Experts of a small language model: 64 SwiGLU neurons an expert.
Below are experts of layer 4 (counted from 0) of a mixture-of-experts language model. Rows are named router (the router's row for the expert), gate (a neuron's input weights, with its number), up (a neuron's input weights, with its number) and show model dimensions 0-191. Each number is 50 + 10 x the weight over its row's rms, rounded and kept within 0 to 99.
Before each expert's rows: "mostly gets" lists some tokens that are sent to it at least half of the time; "comes after" lists some tokens at least twice as common just before its tokens as in all text. This comes from a sample of Wikipedia text that the model never trained on. Tokens count by the router's weight.

# expert 52
mostly gets: "255", "103", " hundred", "200", "500", "400"
comes after: " ", " | ", "| ", "1", ", ", "–"
router:66 54 47 45 55 43 48 51 42 47 40 60 36 47 47 45 45 49 33 41 61 35 45 43 53 68 49 66 44 38 50 31 33 59 44 73 40 58 58 49 35 62 67 48 63 52 50 43 48 55 59 40 60 27 53 77 56 49 54 46 47 52 54 43 70 56 55 36 54 45 56 63 38 45 35 49 58 40 53 55 66 39 57 41 30 57 48 49 45 43 51 28 61 30 39 56 55 48 69 34 51 63 61 45 56 46 60 44 34 52 47 43 58 38 47 76 60 56 54 51 71 40 50 54 50 61 53 34 42 45 41 35 44 50 67 53 64 42 51 41 52 60 69 44 39 41 37 45 51 37 42 49 32 50 46 51 60 57 52 41 42 42 58 47 53 58 64 61 61 47 38 52 43 50 53 40 67 45 56 54 49 63 35 44 64 55 57 37 57 43 33 56
gate2:49 51 70 54 68 61 54 39 56 45 61 54 55 47 49 58 53 46 50 55 43 45 55 63 58 40 52 56 55 58 32 51 38 34 62 34 33 62 64 51 40 57 45 42 43 40 48 54 36 36 43 46 49 45 47 71 45 53 60 56 41 36 39 50 51 52 55 42 45 49 39 52 43 44 50 62 43 48 63 47 46 65 57 44 34 45 53 36 37 58 36 54 43 53 39 34 55 37 47 50 40 52 40 55 47 74 46 62 52 60 53 38 47 46 54 63 48 43 45 72 42 61 36 65 36 55 28 39 52 49 48 47 32 41 66 52 55 34 64 47 66 60 40 55 48 55 41 68 35 47 68 57 40 61 57 37 56 35 58 44 48 44 41 87 57 64 47 49 33 49 52 49 36 55 24 40 51 55 54 59 54 49 64 73 41 48 45 59 47 45 53 51
up2:59 49 47 33 48 41 39 50 49 52 58 48 32 60 73 40 49 71 62 43 54 38 39 66 29 43 51 29 54 39 45 36 73 56 24 47 51 32 54 37 49 47 53 46 51 66 58 45 49 63 57 57 49 50 48 45 44 56 51 42 38 40 54 45 55 66 45 72 47 56 53 50 60 46 48 41 42 62 43 69 47 52 56 33 52 37 46 54 56 43 55 51 56 46 63 66 64 54 57 46 48 39 55 45 59 48 55 64 49 51 51 60 49 40 43 49 49 59 50 32 40 31 46 46 51 46 63 45 54 63 45 57 55 56 48 53 59 62 41 57 39 43 53 53 52 63 60 45 60 41 55 45 54 21 34 51 56 58 46 50 55 52 52 30 44 22 46 49 59 62 40 41 44 39 73 37 38 45 53 34 44 64 29 39 54 43 40 46 37 35 63 36

# expert 11
mostly gets: "'s", " U.", "’s", "er's", "a's", "i's"
comes after: " | ", "; ", "0", ") | ", "1", "3"
router:61 64 50 52 53 45 55 47 41 44 58 52 52 29 52 45 49 51 45 39 62 41 58 44 54 62 53 47 69 51 76 42 59 70 35 61 31 62 60 47 56 44 67 55 55 43 59 35 38 51 57 39 67 42 52 68 59 48 51 47 27 51 73 43 58 54 63 42 53 44 59 44 50 53 56 52 55 50 33 50 65 49 59 44 42 66 42 66 70 36 47 34 63 46 47 59 42 38 74 42 58 59 55 56 57 49 67 48 39 66 57 36 48 44 48 66 59 57 63 48 57 32 60 41 52 67 50 41 35 51 45 44 33 56 60 66 60 45 35 55 53 56 66 47 43 50 46 44 48 41 51 54 48 56 62 59 58 59 66 46 42 41 54 49 40 59 68 62 59 50 35 57 52 58 48 34 58 51 69 48 42 61 46 59 45 43 64 34 49 35 48 46
gate4:47 47 46 62 51 54 73 49 63 53 65 57 44 55 45 41 61 64 37 51 64 49 41 64 38 51 47 61 66 64 62 59 42 41 54 72 50 57 46 54 57 42 52 43 39 53 52 54 35 37 22 45 43 36 36 40 43 46 56 62 47 55 59 53 38 44 48 46 58 31 60 51 59 52 44 61 47 59 46 52 55 36 46 54 42 45 50 54 54 60 49 46 32 46 76 42 36 42 44 41 41 50 49 70 58 39 41 50 39 51 82 47 49 57 51 55 54 45 35 53 55 61 50 30 23 61 61 51 59 79 59 41 55 46 58 56 45 54 52 60 44 67 35 53 55 59 41 56 58 66 44 44 34 60 55 46 49 39 31 52 55 59 48 62 54 40 44 49 49 53 73 43 43 49 39 63 41 64 35 42 49 59 56 37 60 42 50 58 56 41 56 54
up4:56 55 37 51 69 33 65 35 46 43 44 58 39 50 44 43 51 31 47 34 45 48 60 55 47 47 46 36 55 38 52 59 75 52 42 38 54 55 45 48 79 56 58 49 42 57 74 49 35 82 64 49 65 51 41 44 70 46 50 62 54 57 48 57 35 75 43 53 66 60 39 47 72 43 44 50 51 52 51 50 47 51 52 43 60 41 55 57 53 42 58 43 62 65 68 62 63 65 33 42 44 58 67 48 36 64 55 59 47 53 45 54 47 44 54 52 63 53 36 53 45 40 56 39 47 40 49 49 55 71 45 46 55 45 45 47 43 70 48 46 42 44 56 53 57 53 62 38 55 61 60 48 46 41 49 50 58 45 49 23 59 48 42 62 50 45 60 63 40 56 47 31 63 53 32 37 47 64 56 38 41 48 58 47 46 51 57 50 56 46 64 41

# expert 77
mostly gets: "2", "1", "\",", ", however", " One of the", "9"
comes after: "| ", ", ", " ", " | ", " (", " in "
router:65 52 57 49 47 45 57 57 37 52 50 66 49 30 46 41 59 53 45 37 56 31 60 46 49 69 53 49 52 36 65 44 47 66 50 66 32 58 65 62 55 66 60 56 58 53 47 34 48 48 61 44 64 38 48 59 62 52 63 33 51 39 69 39 71 52 65 32 50 54 66 54 32 43 53 41 44 44 48 56 65 40 56 43 42 52 45 59 55 32 50 39 59 39 37 51 50 39 68 47 55 62 45 49 66 33 68 47 55 52 42 37 53 42 45 60 63 57 45 55 62 30 44 52 65 58 62 35 33 55 47 40 58 51 64 53 63 46 52 42 48 68 71 47 39 44 43 45 50 49 60 59 46 49 48 63 62 57 45 48 37 55 64 39 47 55 59 60 51 42 32 49 45 59 55 31 59 53 63 48 34 64 36 48 54 47 57 38 48 42 33 57
gate0:48 52 34 53 39 43 52 35 60 52 48 64 62 59 71 55 42 54 46 52 46 32 43 50 51 48 37 76 40 35 45 64 53 45 42 52 49 61 50 43 57 46 47 63 39 45 51 52 47 21 37 44 53 49 49 48 47 68 53 70 48 51 37 55 59 55 65 51 34 61 51 64 41 48 40 51 28 50 48 54 43 58 52 57 59 40 45 43 52 45 59 56 52 59 40 62 34 62 38 46 39 49 66 50 47 32 45 54 43 40 57 62 56 60 48 45 63 47 41 45 48 65 52 62 46 67 47 44 49 79 58 49 44 35 62 46 46 61 56 58 28 45 46 52 73 52 38 47 30 53 53 59 44 57 36 48 55 49 49 74 41 58 64 61 33 50 46 63 59 68 68 52 56 57 72 38 61 51 35 56 48 52 40 43 42 57 50 61 35 51 44 48
up0:40 60 42 54 53 57 56 60 46 63 41 55 51 57 37 49 64 41 46 54 34 51 37 44 66 53 36 44 56 17 60 62 56 55 47 27 41 46 42 41 44 57 30 55 61 54 56 57 62 58 60 18 55 50 48 46 66 59 41 75 37 55 41 53 35 58 53 49 57 48 62 55 44 50 47 47 50 56 51 53 46 31 34 58 40 54 61 57 51 52 51 58 40 65 68 52 43 57 42 38 47 36 43 64 55 60 50 33 47 40 39 54 49 39 62 65 49 50 56 55 51 55 57 52 46 53 32 34 45 35 54 73 50 46 38 69 52 44 24 50 50 45 57 37 62 56 47 52 43 45 47 61 53 51 48 63 31 38 52 48 56 57 38 50 58 52 37 53 51 49 59 56 38 42 35 52 55 39 54 43 46 33 48 49 56 68 62 32 68 42 58 44

# expert 62
mostly gets: "ii", " II", " version", "ensis", " III", "ius"
comes after: " | ", "°", "; ", "′", " V", "_{"
router:59 60 59 43 50 39 48 49 34 49 66 59 46 35 47 36 43 45 41 35 62 54 51 46 50 69 52 43 55 35 65 50 44 56 41 56 35 47 59 58 50 63 67 58 48 40 56 39 50 50 64 50 58 43 53 54 64 42 55 35 45 39 73 44 65 44 65 41 54 44 60 53 39 46 44 55 56 42 30 55 58 39 48 50 38 53 53 56 60 34 49 31 55 34 44 43 39 51 67 38 55 77 50 51 60 32 64 48 31 43 48 42 38 42 51 77 57 61 55 50 72 35 59 45 49 50 54 36 38 53 42 53 35 44 69 54 58 54 36 48 54 54 60 52 42 54 50 43 61 41 46 62 49 48 63 60 59 68 63 34 43 50 58 49 39 62 67 71 59 48 40 57 52 66 51 42 63 44 62 49 48 65 43 43 50 47 64 36 56 40 39 47
gate2:59 47 56 63 39 69 48 42 59 33 63 59 56 37 50 54 50 54 49 56 48 59 56 61 46 46 53 51 33 55 40 64 47 53 53 47 43 52 62 69 53 39 40 55 50 46 47 50 56 57 40 56 50 45 36 60 47 56 66 61 38 56 58 43 52 51 57 44 59 52 36 52 51 67 49 41 47 39 57 49 57 53 45 54 39 44 55 30 33 48 47 63 34 58 55 53 39 46 47 46 31 55 52 50 48 70 35 61 62 38 43 27 46 37 66 51 52 31 28 45 42 54 45 42 36 25 48 52 55 65 45 47 29 46 56 62 51 43 63 27 45 65 52 59 40 58 49 66 44 53 47 58 34 55 62 37 74 40 65 27 54 56 46 78 52 61 51 59 34 64 50 58 36 52 47 50 53 59 49 58 53 63 46 42 57 53 63 50 34 37 50 40
up2:46 56 50 49 46 30 48 58 49 54 59 43 54 53 62 46 50 60 49 37 44 40 45 55 21 37 38 46 57 56 44 48 65 44 25 46 50 60 50 56 43 57 66 38 37 42 45 49 53 50 42 59 46 56 71 53 73 51 48 40 37 37 48 45 57 56 51 54 54 65 51 60 55 56 47 60 53 53 64 53 40 47 59 28 59 40 42 51 43 54 52 56 67 18 59 51 54 59 49 45 50 19 58 53 59 52 53 54 57 49 55 59 50 42 46 54 50 54 51 17 53 38 72 41 57 46 39 47 42 54 35 78 62 46 59 48 48 43 63 71 40 58 50 41 44 65 40 66 62 50 35 35 59 50 51 43 45 62 42 44 43 50 45 42 36 43 34 48 47 54 46 49 49 56 56 55 49 46 46 25 40 54 47 41 33 57 46 65 46 33 55 47

# expert 72
mostly gets: "- J", "- P", "| K", "| F", "- K", "| L"
comes after: "\n", "\n\n", ".", " \"", "- \"", "\" ("
router:71 60 54 49 51 49 55 52 56 62 50 72 57 49 46 40 42 55 41 38 57 42 45 54 42 58 56 67 50 36 48 52 50 51 45 55 40 72 67 52 38 45 63 57 52 58 45 16 53 50 61 44 57 45 55 64 55 60 47 48 35 51 74 33 58 61 64 21 49 59 57 55 53 30 45 59 65 57 42 65 61 43 58 55 46 44 55 54 47 55 48 61 55 45 44 47 51 47 58 38 40 64 42 47 68 54 54 38 46 58 39 45 40 49 53 64 50 49 44 47 62 49 46 44 33 52 48 59 37 36 42 59 53 45 77 62 69 46 50 43 28 47 58 47 53 43 46 57 52 34 51 62 36 53 41 43 44 59 45 51 45 48 47 62 45 58 72 54 64 47 28 47 35 52 54 37 58 50 70 54 38 46 37 57 50 57 68 40 45 35 32 48
gate0:43 54 42 60 46 51 50 40 48 47 38 49 69 49 58 38 57 42 47 59 48 34 33 63 56 44 57 69 61 44 55 41 42 43 49 46 53 55 52 39 51 41 51 57 35 50 45 43 59 45 43 63 32 59 55 50 63 72 45 55 51 46 33 35 65 60 66 53 43 43 48 58 43 52 42 45 38 45 44 57 39 58 53 66 51 37 51 44 50 65 53 48 53 59 46 48 40 54 43 53 46 51 50 53 54 50 46 54 59 47 63 57 58 48 56 43 71 38 48 36 46 72 53 64 53 69 62 32 62 67 54 42 31 35 54 45 49 71 76 35 42 54 49 35 71 34 52 50 35 47 52 62 47 50 47 50 64 38 50 70 47 56 73 61 61 53 48 66 63 50 42 41 64 46 63 38 43 49 41 43 46 70 39 47 53 71 45 64 35 46 45 39
up0:41 62 32 51 52 53 36 73 52 50 53 57 55 53 24 61 50 34 56 42 38 37 44 47 68 61 49 55 53 42 58 63 51 36 52 45 41 43 40 46 66 65 43 72 59 50 34 60 45 66 41 47 47 47 58 35 60 63 41 65 40 48 41 45 34 56 57 46 30 49 36 62 58 39 44 50 51 79 47 48 67 44 45 59 48 51 62 53 52 44 45 34 34 56 62 55 59 52 49 34 44 37 35 51 48 57 42 47 50 42 57 56 49 42 57 46 39 42 59 56 66 56 49 71 38 53 31 30 50 47 38 60 58 50 60 66 41 59 41 48 54 46 43 43 56 54 52 53 47 39 44 46 54 31 39 58 36 35 54 49 71 45 43 48 47 46 47 65 54 53 33 40 50 40 44 24 36 57 57 57 45 47 64 57 50 61 44 43 49 49 53 31